From a checkpoint of a small mixture-of-experts model trained on Wikipedia: a variant of SOAP for the experts.
Below are experts of layer 7 (counted from 0) of a mixture-of-experts language model. Rows are named router (the router's row for the expert), gate (a neuron's input weights, with its number), up (a neuron's input weights, with its number) and show model dimensions 0-127. Each number is 128 + 24 x the weight over its row's rms, rounded and kept within 0 to 255.
Before each expert's rows: a language model's description of what the expert responds to. This comes from a sample of Wikipedia text that the model never trained on.

# expert 14
What it handles: Mid-word vowel syllables. Inner syllables of foreign names and words, often av, ov, and, ed, as in Mold-ov-a, Cuern-av-aca, Alessandro, Kolarić.
router [127 113 154 112 138 148 174 113  95 116 132 172 113  94  96 115 137 131 130 129 127 146 138 121 142  87 130  98 164  85 137 118 133 108  80 124 137 128 125 107 137 125 109 121 141  71 139 164 164 109 110 143 135 161 143 124 142 113 120 145 109  98  77 137 150 160 136 129 151  89 112 159 148 154  91 169  95 150 101 103 117 172 105 170 113 116  75 125  77 101 123 126 133  92 152 194  99 143 123 111 126 134 120 112 124 110 117 162 127 114 113 116 127 153 177 121 158 124 154 130  96 124 152 119 143 149 125 109]
gate0 [106  79 134 108 145 103 147 132  72 118 119 104 103 130 148 170 127 118 182 110  86  94 119 137 119 137 130  91 123 108  90  93 126 187 143 141  97 115 144 126 108  96 165 119 109 125 146 157 137  93 133  86 156  89 130 106 191 149 125 128 143 103 153 149 141 103 127 144 131 118 102 134 134 158 120 125 135 128 152 135 133 142 144 120 125 162 142 157 121 133 148 140 108 104 160 192  61 148 135 163 132 171 144 101 144 136 127 137 132 146 156 123 123 148 132 111 140 104 102 158 135 128 106 124 106  91 124 102]
up0 [103 135 115 142  88 108 130 107 112 153 123 141 115 129 106 135 102 135 163 158 135 147 126 145 131 104  91 125 179  99 199 103 125 167  87 126 101 139 166 144 114 115 121 124 168 134 141 142 133 118  82 103 146 158 135 119  96 110 120 174 113 152  96 177 161 116  64 116 104 142 126 119 151 135 100  96 149 137 119 131 115  76 156 122 102 108  84 131 136 168 180 126 129 122 133 156 152 110 128  99 134 116 125 133 104 145 152 145 122 123 134 148 135 120 160 117 137 108 181 135 157 163 112 106 121 111 150 136]
gate1 [114 155 129 127 101 126 134 123 121 126 157  88 103 118  88  87 110 139 126 144 100 145 135 102 139 145 121 162 122 147 112 131 148 124 100 125 104 145 107 143 128 132 169 144 102 151 117 136 104 133  94 146 135 170 131 121 128 148 146 100  74 143 137  86 186 126 111 147  97 133 166  99 168  78  93 145 172 180 123 136 126 146 122 151 127 136  83 145 103 161 137 102 122 168 139 160 174 136 125 147 113 120 119 110 120 164 138 148 176 113 136 146 147 159 118  82 161 122 147 141 116 160 127 126 120  99  99  83]
up1 [160 146 153 130 116  76 130 104  91 131 129 127  89 115 164 120 133 173 106 104  92 107 119  76 109 119 127 127 109 112 122 137 117  79 112 106  94 139 114 131 166 114 103 183 147 134 124 143 146 173 154  94 159 131 155 149 147 116 130 178 101 129 142 135 134 177 145 116 153 118 105 112 135  96 109 129 108 148 142 144 105 153 100 128 166  96 159 131 124 160 119 155 137 119 104 122 166 123 160 122  99 133 107 154 116 138 128 144 137 146 134 101 102 140  85 123  96 136  79 122 127  88  78 165 120 122  98 140]
gate2 [111  92 116 153 121 124 100 118 122 123 134 102 166 124 149 105 142 128 164 103 113  78 130 127 127 120 143  90  96 113 159 132  77 168 122 115 114 170 134 138 125 155 113 144 139  88  93 131 143 130 133 124  95 128 195 131 100 126  76  93 110  80 138 161 123 170 121 140  98 143 124  62 126 125 136 156 145 124  96 122 147 140 184 144 148  90 132 146 170 111 117 154 122 140 114 132 130 161 132  82 118 147 141 135 162 121 121 124 144 113 112 136 170 108 128 150 154 100 124 147 130 135 129 128 154  77 122 107]
up2 [102 189  98 152 114  89 121  97 131 142 101 155 132 106 135 136 127 134 108  90 125 147 109  98 138 134  75 170 147 147 172 169  95 163 118 110 123  78 117 136 127 126 133 153 113 128 124 137 155 125 139 169 100 118 179 177 106  94 130 137 140 172 131 113 101 143 163 130 140 131 102 126 116 123  97 163 117 122 161 136 126 185 124 127 102 145 102 161 111 146 134 132 110 145 105 119 156 159 145  97 124 145  98 139 179 158 155 107 126 105  84 158 132 104 111 132  98 116 145 112 113 107 142 107 143 137 131 148]
gate3 [134 103 103 148 172 141 162 108 127 144  86 161 153 126 120  94 125 164 141 121 113 108 123 139 152 165 119  88 147 164 135 135 104 106 134 121 112 108 159 155 139 137 122 138 130 102 111 155 100 147 136 116 194 144 182 150 107 106 124 174  99 150 117 159 160 119 149 114 122 106 167 129 124 140 116 123 122  95 134 144 162 153 138 168 142 118 138 124 111 112 146 134 143 140  79 164 154 132 104 168 171  97 152 104 132 108  92 124 105  78 167 119 122 131 140  97  96 118 138 136  97 135 138  81 125 104  98 144]
up3 [ 92 144 124 145 111  73 133 146 153  95 121 125 131 155 160 136 131  85  86 126 182 133 152 152 177 121 152 144 142 148 103 151 113 101 118 129 140 110 120 150 123 126 162 172 144 130 148  71 131 139  33 114 147 134 140 147 121 129 122 139 147  38 134 138 137 114 127 121 114  82 128 118 166 135 151 131 117 128 161 135 139 133 144 141 137  89 130 137 129 116 110  99 116 123 144 145 161 129 124 158 140 148  99 151 126 138 136 132 171 110 148  86 142  95 124 133 163 101 129 129 137 129 135 164 132 134 131 132]
gate4 [103 150 141 132 118 140 134 132 101 170  77 124 132  99 123 128 120 130 126 102 138 106 130 114 176 113 147 129 156  97 153 168 159 148 137 125 108  71 115 145 127 139 159 121 152 109 139 101 129 129 113  97  82 114 122 114 121  71 161  99 135 143 180 138  95 102 158 157 120 102 166  97 144 137  86 111 132 134 169 114 134  82  80 121 127 107 143 121 146 149 121 148 111 114 127 160 125 138 147 122  91 113 136 135 179 108 148 154 127 178  95 125 125 116 134 172 128 173 133  93 107 117 144 108 121 139 109 166]
up4 [122 134 162 109 141 145 144 127 130 149 134 122  98 114 109 101 152 110  89 129 136 132 135 162 125 112 163 119 141 109 118 138 149  90 157 104 125 108 145 156 130  93 131 152 116 146 137 171 108 155 151 150 114 115  84 181 127 121  66 167 110 133 109 136 120  96 162 148 177 104 133 100  86 128 112 160 117 110 138  98 139 155 125 136 115 102 141 120  81 161 106 104  80 137 159 140 127 129  67  95 122 151 129 136 106 168 146  96 105 111 151 133 148 161 137 154 149 183 146 132 106 119 125 140 124 173 147 129]
gate5 [101 136 107 155 142 130 137 110 113 169 121 155 155 147 132 114  85 111 133 134 107 133 156 118 123 121  85 115 108 131 128  85 102 135 171 115 130 150 132 111 178  91 140 106 126 127  92 113 123 125 120 141 119 132 109 171 109 127 143 128 175 186 135  79 180 165 103 146 143 132 149 101 174 130 147 118  94 125  62 147 123 108 107  92 161 129 119 115  97 103 154 134 122 143 130 133  86 158 124 104 117 147 127 156 126 158 139 131 166  98  94 158 141 130  75  82 130 107 122 108 145 141 119 115 112 149 119 114]
up5 [ 98 110 161 108 147 103 150 150 116 136 112  81 110 132 114 104 183 145 139 113 133  67 119 121 117 160 100 152  96 176 111 126 132 131 133 147 139 111 148 153 111 138 124  98 143 138  82 128  80 136 123 130 138  88 114 146 169 153 139 126 118  91 139 121 148 106  82 140 140 157 114 104 116 128 115  94 133 137 108 144 135 111 111 133 144 165 149 115 155 121 126 132 175 119 162 155 119 112 153 140 149 118  76 179 155 147 138 109  95  77 126 131 164  72 167 101 137 113 132 122 149 140 126 145 136  85 127 145]
gate6 [120  99 149 124 136 143 167 119 168 121 102 134 130  81 145 113 110 118 143 132 143  93  94 150 113 125 127 115 131  78  69 152  95 136 109 104 158  85 139 133 134 104 179 127  93 104 153 170 156 128 132 168 134 118 113 125  88 116 125 123 115 136 118  76  87 155 137 107 125 127 131 166 163 130 138 127 108 108 133 131 124 104 151 140 157 134  88  86 132 102 149 164 163 139 132 133  76 149 128 115 135 100 149 142 141 118 132 126 154 124 143 125 145 127 184 112  95  97 114 164 115 117 154 114 124 162  96  81]
up6 [116 120 159 127 162 153 165 134 138 138 119 147 159 157 115 154  97 157 104 115 154 107 135 151 130  70 131 164 108 122 178 154 151 136 101 131 155 106  93 141 146 143 122 109 117 105  96 119  94  74 189 129 157 123 138 121 134 124  74 101 145 150 151  94  90 131 122 136  97 143 160 134 102 157 116 118 113 136 142 117 141 103 141 120 129 157 140 166 122 121 158 155 134 115 128 104 155 107 114 112 152 142 174 167 105 162 132 138  80 111 124 136 164 164 142 104 123  89 139 132 142 133 117 139  87 118  91 152]
gate7 [115 135 138 114 136 133 126 112 109  91 167 125 109 120 122  82 163 152 121 111 143 123 102 107  94 129 166  71  84 124 202 155 134 166 127 133 103 114 159  95 103 131 152 151 142 129 110 127 115 159 114 154 134 134  79 126 109 126 129 134  84 111 129 179 119 124 124 179 128 139 116 177 102 166 168 168 100 144 105 155 161 144 112 128 110 140 113 117  93 127 118 112 123 131  91 130 138 105 153 132 173 162 134 189 114 131 117 119 102 124 118 128 120 156 152 130  95 139 144 142 119 144 138 150 150 101 139 131]
up7 [131 149 127 122 146 150 120 180  90 124 189 143 152 118  97 160  99 107 131 142 144 141  47 112 109 105 139 124 113 118 146 111 126 116 112 155  92 134 162  92 124  97 123 115 106  93 112 146 134 144  98  96 129 148 115 111 105 160 121 112 107 123  95 146 102 150  97 148 128 100  94 152  79 110 137 131 121 111 130 152 121 160 115 124 118 152  96 135 155 113 116 125 159 128 159 170 111 144 111 184  77 125 166 131  76 140 117 125 103 171 109 128 151 141 146 121 115 129 131 109 113 127 129 175 155 136 120 145]

# expert 12
What it handles: Role and place nouns. Nouns and suffixes completing titles, offices and place terms after the, as in secretary, prosecutor, Bishop, town, district, electricity.
router [130 131 110  90 147 125 158 131 118 154 147 120 139 159 124 101 113 144 148 118 126 156 144 154 147  86 113 170 135 108 134 127 119 138 120 123 118 171 196 103 111 170 147  92 142 118 153 144 148 130 141 100 158 122 142 118 162 112 141 115 114 113 103 140 112 148 113 119 159 114 157 142  92  80 123  96  89 150 132 102 129 120 130 144 117 119 146 165  93 156 163 140 113  84 106 164 131 151 138  86 110 121 122 136 113 106 124  97 119 113 158 127 178 158 163 126  96 116 103  99 139 136 192 113  84 164 142  88]
gate0 [114 138 151 139  90 135 113 112  90 128  97 123 143 139 129 145 114 164 117 101 115 132 126 130 119 109 118 119 128 127 165  91 123 119 104 165 148 155  93 166 110 111  97 141 115 117 120 122 173 132 156 165  73 145 141 138 134 153 104 113 146 119 123 128 111 145 117 176 103 129 107 122 104 133 124 117 154 154 117 149 107 114 119 135 108 104 145 101 146 167 145 161 153 143  92 158 145 106 131  89 133 145 144 195 156 176 113 117 115 114  59 122 100 134 145  70  98 130 107 126 171 113 131  89 154  93  96 119]
up0 [126 136 113 133 130 154 169 143 109 138 164 105 124 109 132 120 162 136 126 202 116 166 124 123 136 118 131 106 164 149 119 137 130 134 150 104 131 114 101 162 119 155 122 137  96 142 139 119 109 154  91 106 127 124 111 108  98 136 129 185 141 144 145 129 136 141 166 121 153 149 135  86 113  84 102 150 134 120 108 107 105  96 198 119 147 134  75  98 123  84 178  80 147  99 148 131 136 125 141 108 171 159  90  92 118 131 135 137 133 118 152 114 150 103 137 163 154 141 144 134 137  89 142 149 169 143 139 116]
gate1 [112  87 135  95 159 148 144 147 139  82 150 148 161 123 153 159 183 107 153 137 153 173 149 152 140 136 129 178 152  72 124 164 147 110  67 146 120 150 120  82 126 165 127  89 127 146 125  95 170 170 106 118 153 129  91 117 105 122 130 105 100 112 153 136 115 131 126  95 124 144 152 126 119 134 110  70 103  95 138  93 125 110  95 111 134 121 163 119 124 122 105 159 101 131 124 125 136 149 106 133 149 107  81 107 146 138 161 141 122 112 130 140 108 114 158 134 131  89 126 151 131 118 129 164 135 144 124 145]
up1 [159  98 158 125 142  89 169 146 126 116 114 103 151 151  99 133 187 128 117  98 103 112 177 135 133 101 118 116 153 126 117 123 136 170 142 120 144 147 111 117  91  83 127 143  94 109 137 125 129 134 115 151 150 100 147 120 106 150 194 156  97 148 120 159  69 113  65 133 114 142 140 167 147 138 123 145 142 150  86 121 137 146 114 130 108 122 135 122 121 138 153 131 198 178 118 132 106 101 122 132 145 149 122 119 140 154 171 145 168 141 161 109 116 134 134 126 175 110 123 110 147 124 155 116 137 133 116 143]
gate2 [129 127 103 120 124 141 154 100 114 167 117 114 133  94 129 151 144 155 113 111 150 168 102 153 153 114 119 149 110 107 132 174 122 125 122 127 149 145 160  99 138 128 117  83 103 164 156 122 127  97 161  73  92 109  97 153 139 152 126  82 117 176 118 120 135  91 133 111 125 146  89 123 149 131 137 138 141  93 111 137 118 126 130 110 123 157 150 107 130 143 140 133 133 113 155 121 153 109 127  95 141 124 173 102 132  62  89 104 142 131 148  71 140 150 150 146 140 131 128 144 106  95 147 144 182 101 124 196]
up2 [118 177  71 123 104 141 126 151 102 118 132 158 131 171 114 123 112 123 103 119 144 147 143 157 127 115  98 146  88 127  93 122 137 134 123 138 123 156 127 111 135 148 141  99 117 121 141 118 195 106 145 130 181 134 110  97 154 126 118 140 115  75 125 131  94  73 126 106 129 146 146 121 152 104 169 132 147 111 166 129 103  81 136 140 130 155 149 160 137 117 120 122 107 106  72 111  84 148 134  86 141 143 126 174 124 129 142 129  79 140 141 161 181 134 100 116 104 115 128 117 129 124  96 110 101 170 135 136]
gate3 [128 129 169 122 146 123 146 123 148 182 118 121 184 120 114 144 121 113 125 128 113 140 112 152 107 155 129 169 129 128 102 116 151 135  89 165 129 146 109 139 140 165 124 143 144 102 120 126 137 166 149 159 163 109 115 110 189 138 181 120 131 144 121 126 137 149 138  80 113 164 104  98 128 128 136 149 155 110 123 124 159  98  81 125  92 153 136 128 160 124 142 136 142 121  78  92 101 152 121  75  91 112 115 126 136 108 142 110 103 139  88 152 150  39 130 119 122 131 144 138 138 159 106 116 136 145 133 152]
up3 [132 101  97 117 124 107 116 156 121 124 121 141 171 118 127  96 164 143  80 142 104 105 134 148 142  89 159 107 175 117 108 154 141 118  82 108 127 164 103 102 131  94 134 114  79 159 125 135 150 105 107 175 123 102 121 136 139 138 123 136 135 139 128 134 154 136 142 160 163 105 141 203 152 126 129 193 108 134  96 158 117 135 170 127 132 166 140 112 131 132 122 168 146 141 141 126 104 103 143 111 115 178  93 110 117 120  98 136 178  86 116  97 126 147 119 163 158 126 101 131 125 143  98 125 144 136 127 144]
gate4 [118 152 113 106 121 124 135 145 143 140 173 136 122 129 134 119  95 115 137 130 136 152 117 139  99 111 117 127 140 150  88  95 118 107 118 128 120 133 126  98  93 102 178 115 107 141 122 129 100 167 122 151 127 116 173  99 130 115 106 166 130 134 158 160 110 176 145 170 129 119 146 144 119  95 178 136 143 123  97 110 121  94 137 106 165 133 121 137 133 108 152 156 103 106 120 126  59 175 135 177 124 180 130 157 105 124 158 119 107 121  78 114 148  81 112  97  75  85 104 121 128 157 117 111 141 147 129 139]
up4 [131 103 104 109 144 124 131 103 108 106 106 115 141 153 142  96 110 128 102 179 154 126 153 116 154 131 108 185  87 147 134 128 156 119  67 126 127 156 126 125 161 114 156 130 128 138 129 184 120 125 121 148 119 115 127 128 110 144 132 123  89 159 124  63 137 173 162 150 124 121 188 120 101 121  82 122 143 134 171 105 121 107 152 134 145 128 149 108 141 149 102 171 162 124 144 106 116 119 140 145 153 119 122  57 121 160 141 155 138 134 105 119 189 129 122 121 139 141 116  84 146 125 104 105 134 130 141 140]
gate5 [150 102 142 104 138  98 107 188 175 104 137 151 147 126 107  89 174 128  94 136 101 151 148 127 133 127  93 130 156 148 136 182 126 122 108 116 160 111 136 132 140 147 121 121 127 130 134 130 160 106 148 105 125 153 147 152 117  97 127 137 133 117 171 111 102 102  89 153 154  96  82 163 120 147 156 125 120 146 119 172 106 147 108 108 132  88 146 145 130 131 130 130 115 152 130 164  99 171 170 165 139 148 126 106 168  93 125  93 111 124 129 188  80 131 110 150 150  98 104 113 132 120 159 119  98 130 132 113]
up5 [142 109 119 121 125 156 201 134 150 183 119 130 130 132 115 148 139 154 145 175  76 144 130 175  96 149 125 113 105  88 120 154 170 139 128 128  80 130 105 126 100  95 131 111 125 145 140 137 105 121  86 152 121 158 160 105 169 107 136  92  86 132 146 134 131 110 146 102 100 132 136 106 136 110 106 147 148 144  86 114 126  73 159  88 116 113 118  98 148 110 125 149 171  94 111 119 142 118 101 115 142  98 134 143 149 135 121 149 105 169 126 141 163 116 126 116  93 173 135 130 111 136 151  99 119 110 116 138]
gate6 [148 131 132 141 123  94 133 166 168  76 117 128 144 108 114 103  95 109 159 118 158  79 124 157 150 129 145 106 113  90  78 147 140 106  82 142  99 117  85 161 151 131 120 153 161 131 116 125  86  93 133 161 138 149  88 159 120 130 120 143 137 171 115 110 175 153 141 147 141 147 118 136 140 136 125 141 133 124  90 130 113 122  99 139 101 145  88 118 141 118 122  80 156 169 165  93  76  97 136 117 125 116 137 138 108 147 134 156 144 134 136 151 170 147 131 160 142 141 122 113  86 121 122 168 126 106 107 109]
up6 [126 184 156 136 143 162 138 108 114 156  75 126 106 175 122 148 135 161 126 139 129 136 147 154 119 117 119 108 157 114 140 109 158 168 145 118 119 130 126 135  94 105 110 179  80 103 109 115 157 111 136 110 130 147 118 117 114 123 121 145 109 123  93 143  89 160 132 119 118  88 121  86 157 108 136 114 122 118 128 126 153 103 146 104 137  78 113 149 182 110 120 155 171 129 111 124 125 106 126 166 113  89 122 169 171 105 168 133 155 110 131 103 148 127 107 174 103 136 123 163 161 158 113 153 100 166 147 126]
gate7 [118 138 126  92 143 140 136 108 133 110 110 165 130 156  86 106 141  88  74  96 184 130 139 130 136  83 156 159 157 130 126 126 114 101 161 137  78 120 121 137 155 159 133 152 127 141 128 150 135 129 151 134 140 163 185 135 101 163 120 120  98 108  85 126 126 132 145 115 126 139 146 133 111 101 109 139 124 121 132 123 110 115 152 122 147 145 104 186  94 174 152 122  81 117 161 154  72 171 170 150  94 162 117 104  77 128 128 148 142 121 114 126 135 130 127 102 129 141 126 130 167 160 123 125 156 128 139 119]
up7 [ 97 139 173 128 163  85 138  98 109 133 149 128 148 127 108 147 126 124 107 107 148 117 128 117 145 124 157 177  98 147 111 122 165 114 131 129 123 126 144 123 177  92  93 129 127 152 101 141 143 130 138 152  97 163 119 112  90 112 142 154 136 132 103  85 146 154 125 107 130 114 170 114  92 106 176 121 197 159 123 176 104 162 142 155  97 120 131 128 126 129 171  92 118  78 138 135 127  89 109 130  96 127 137 144 114 134 104 112 118 122 107 118 116 137 108 116 126 144 146  80 111 191 108 118 153 139 142  91]

# expert 0
What it handles: Consonant-ending name pieces. Mid-word pieces of names and rare words, often ending in k, z, ll, ng, such as Milwau-k-ee, Ha-ak-on, Sk-ull.
router [114 142 121 152 132 146  98  89 151 140 163 132 164 122 100 119 122 123 146 134 132 172  94 115 146 141 100 164 137 151 121 153  99 149 123 127 122 107 127 120 117 155 134 101 109 121 137 165 146 148  76 121 155 149  97 173 112 153 131 118  75 128 101 124 169 166  79 148 149  98 143 130 154 122 119  78 127 137 158 129 123 178  57 139 133 116  98 111 143 144 143 126 130  91 147 151 121 113 121 108 128  97 118 151 110 107 152 103 136 116 153  82 164 120  98 116 161 154 117 118 136 121 109 125  80 178 135 128]
gate0 [140 163 105 125  94 141 156 168 126 137 143 146 176 116 117 131 152 142  86 133 103 121 137 140 109 144  98 109 104 141  95 154  94 143  93 156 133 113 129 153 104 135 134 107  86  91  76  60 176 127 120 129  85 146 125 127 153 108 114 112 134  84 189  98 114  93 121 126 140 147 126 118 111 136 106 108 144 150 133 136 137 127 124 113 132 115  90 152  87 123 150 105 138 147 101 122 126 136 128 139 161 113 120 162  96 116 124 171 105 101 135 163 116 114 141 165 139 118 152  93 162 141 125  98 170  97 120  97]
up0 [129 129  97 111 115 144 172 116 138 150 206 130 102 132 126 118 144 156  87 135 136 152 156 146 157 117 135 132 149 144 112 127 127 140 113 128 108 129 146  72 128 134 139 155 115  98 128 144 112 118  98 117 123 124 101 151  83 115 111 111 164 118 159 104 121 142 129 129 155 146  84 144 154 153 101  96 128 132 125 127 105 104 156 160  90 149 132 154 142 123 142 109  95 100 115 163 166 123 151 102 110 125 101 153 126 114 112 155 141 140  84 180 137  85 112 161 141  54 118 143 147 142 157 112 129  88 122 171]
gate1 [107 100 124 111 149 114 162 151 134 131 114 160 118 122 148 142  93 122 115 123 140 152 133 138 154 136 133 127 100 136 145 131 120 127 106 144 168 141 147 134 137 147 163 127 107 187  85 130 128 116 120 113 107  98 167 173 127 114 163  96  53 148 155 119  64 130  80 154 135 148 157 147 115 131 101 101 115 102 140 105 126 120 147 109 122 147  79 120  95 131 153 187 120 106 101 130  92  85 134 130  97 157 109 142 154 108 136 118 114 110 178 112 148 139  85 130 125 136 110 140  99 120 138 121 140 118  93  93]
up1 [ 81  68 113  74 165 151 107 126 140  97  96  97 105  76 101 129 128 118 118 126 153 156 139 145 136 127 135 166 146 126 147 137 138 171 107 135  98  84 109  91 171 151 175 122 126 143 127 162 125 166 146 168 153 133 147 155 131 126 134 143 125 147 130 143 116 112 159 131 145 143 154 144 128 101 119 135 136 110 135  95 151 112  89 107 133 156 154 139 103 131 135 137 178 114  85 123 161 100 131 161  94 155 139 100 134 147 155 132 178 115 106 146 122 152 126 119  98 128 179 113 118 134 154 119 115 154 127 152]
gate2 [161  96  85 135 135 106 119 135 114 158 152 155 121 110 140 106 153 131 118 104 165 131 153  92 139 101 143 124 148 114 169  93 169 162 133  87 126 143 147  84 116  85 123 142 105  93 134 148 129 108 168 137 140 135 162 147 150  98 111  99 149 119 100 115 124 163 120 144 151 129 126 147 128 159 115 143 149 109  98 150 135 156 109 167 143 101 138 117 126 179 115 107 118 133 126 127 126 163 162 133 157 153 123 145 157 108 138 198 133 148  85  86 126 126 126 133 122 124 165  99  62 153 146 112 122 165 131 118]
up2 [134 153 113 177 145 142 106 142 106 130 133  98  92 189  98 111 146 127 134 132 123 110 115 132 117 122 110 158 110 126 138 144 111 155 190 123 141 129 171 125 134 104 135 120  97 164  99 135 105 154 127 144 100 166 128 108 114 147 107 113 131  94 137  99 129 146  91  94 145 156 157 182 138 137 101 123 172 135 119 147  91 113 150 139 103 138 129 153 135 110 132 129 114  98 108  84 128  69 165 111  86  89 176 159 108 139 136 138 103 114 133 132 158  99 181 144 142 142 165 137 115 134 132 138 143 101 146 153]
gate3 [126  91  95 153 139 132 121 141 131 137  99 145 132 108  75 144 142 102  86 120 135 152 148 149  92 145 131 115 118 163 141 112 104 132 125 123 170 140 117 147 143 153 116 146 129 115 131 102 176 119 152  88 104 150 115 130 166 148 181 116 112 128 163  87 106  92 122 145 166 114 158 121 114 157 145 141 123 119 100 107 166 148 125 143 163 156 121 151 117 101 121 145 126 141 111 185 121  99 143 149 147 125 137 179 154  85 157 150  64 135 119 154 136  86  93 134 153 153 124 105 119 110 123 158 129 124 111  87]
up3 [108 105  88 154 121 119 135 116 109 135 104 151 122 100 134 127 107 112 137 133 125 154 138 125 102 128 129 151 118  98 124 133  80 100  92 125 120 100 110 136 114 134 127  96 115 139 142 129 136  99 142 147 146 105 161 114 133 194  83 127 146 115 103 112 152 154 131 127 138 174 132 161 128 179 166  97 122 103  90 166 130  99 133 151  87 125 116  94 131 143 123 120 104 134 134  76  82  79 112  90 137  99 188  89  95 117 180 111 100 153 144 127 136 105 110 124 148 127 133 152 131 138  92 124 113 140 169 150]
gate4 [101  79 129 143 147 119 151 143 116  85 143 147 132 150 137 140 137 127 154 100 112 144 130 120 118 167 140 105 119 135 118  96 101 153 102 118 107 132 125  92 111 120 114 109 140 122 141 144 122 129 110 137 165 147 120 163 141 128 118 126 143 123 117 133 141 122 143  71 112 174 135 136 119 116 154 104 146 145 156 140 131  98 114 188 128 138 142  86 133 148 102 131 140 115 212 130 111  93 166 129 101  70  75 158 155 138 129 139 116 121 115 104 129 104 120 192 120 175 187 126 127 146 152 167 112 143 116 128]
up4 [108 168 142  73  91 125 154 105 155 133  97  98 159  92 142 121 131 127 142 154 148 148 135  82 159 152 143 120 109 117 125 111 166 153 142 120 162 161 112 145 150  97 129 187 142 140 130 142 134 116 197 121 126 114 100 112 142 116  93 130 140 141  97 137  94 144 175 125 140 150 151 100 139 126 134 116 118 147 115 163 120 146 123 107 176 152 115 112 146 105 142 136 133 109 126 101 114 175 130 137 123 126  98 155 123 148 145 104 147 107 154 174 133 109 141 135 150  62 156 125 122 157 159 125 115  71 128 111]
gate5 [150 125 107 145 108 142  93 142 142 119 115 131 123  85  90  78 113 155 135 118 109 138 122 155 115 128 132 119 124 127 136 175 125 100 108 157 118 163 137 152 138 102 134 123 106 123 158 117 173 128 157 168 133 164  98 126 100 169 142 147 137  97 126 115 119  75  74 111 144 161 132 141 124 158 105 129  99  85  94 143 102  89 182 114 160 106  75 159 139 132 146 125 158 130 137 155 177  89 129 136 120 145 162 150 141 135 139 142 145 105 118 138 128 114 154 104 117 138 155 109 123  77 158 100 143 140 128  97]
up5 [144 176 139 101 117 192 153 119 135 107  99 101 104  97 133 120 111 156 109 115 148 104 155  77 127 105 115 132 114 143 108 108 119 122 157 142 123 123 109 120 100 131 149 147 119 101 132 107 123  96 126 120 106 162 115 117 134  55 105 125 174 109 162 136 111 152 134 151 133  85 146 106 136 132 157 144 144  79 114 150 125  91 152 123 133 113 114  82  95 154 141 130 108 154 110  99  82 146 135 106  89 135 106 135 160 102  91 126 139 132 169  85 101 125 146 165 105 114 150 155 154 102  93 143 130 142 120 130]
gate6 [119 128  98 150 153 127  96 123 108 119 120 120 132 107  97 141 127 152 119 144 148 122 109 153 108 152 105 153 169 125 129 135  87 165 151 168 122 142 166  91 120 164 103 126  84  94 142 142 122 108 121  86 124 144 124 142 127 115 125 121 108 107 127 165 117 147  93 123 104 118 127  98 133 109  99  95 130 125 104 133 136 172 110 142 126 145 158  94 107 131 126  86 147 105 123 118 154  79 136 156 167  78  98 104 114  91 148 147 208 121 169 123 127 119 150 116 188 143 146 147 157 134 138 109 118 172 122 143]
up6 [118 103 159 143 133 107 169 120 147 135 132 108 136 119 109 137 136 122 110 173 151 134 138 125 113 109 127  75  61 130 107 122  91 143 115 108 123 144 107 162 116 122 107 143 171  94 141 114 154 128 168 110 120  91 126  82 144  93 121  93 113 103 127 118 109  70 131 179 127 125 151 100 117 118 143 161 132 118 156 133  89 118 126 164 130 118 131 110 120 106 139 119 181 125 170 141 148 174 146 138 108 128 138 153  77 142 108 111  95 146  52 120 125 135 108 141 110 155 115  86 138 149 114 117 137 136 116 130]
gate7 [124 136 104 103 143 117 121 132 115 137 129 133 143 107 148 131 105 131 185 151 134 127 152 134  97  81  98 157 112 122 117 128  80 102  97 104 161 129 133 141 146 178 144 139 137 132 136 166  98 124 128 129 171 161 131 140 173 118 157  79 124 203 123  78 141 107 153 113 144 150 125 157  94 106 142 154 150 134  87 151 109 121 134 105 154 123 103 116 124 109 142  82 120 124 134 133 114 112  82 116 102 130 161 110 117  99 130 152 184 116 125 144  98 133 172 150 137 142 115 106 137 109 174 129 141 159 132 157]
up7 [100 149 142 110 136 121 111  59 152 156 112 128 114 105 104 109 103 136 109 122 112 198 111 127 157 177 114 145 160 113 151 134 117 144 101 134 112  91 116 108 101 120 159 161 108 141 125 140 149 124  79  95 127 110 100 138 172 151 127  97 108 120 126  96 129  86 137 123 129 144 121 139 101 111 123 118 123 121 101  87 115 138 107 198 141 131 127 127 150  70 113 132 136 146 142 100 133 135  88 104 138 100 128 114 131  99 170 140 135 151 125  89 123  79 137 145 149 140 130 163 140 139 142  98 160 132 165  99]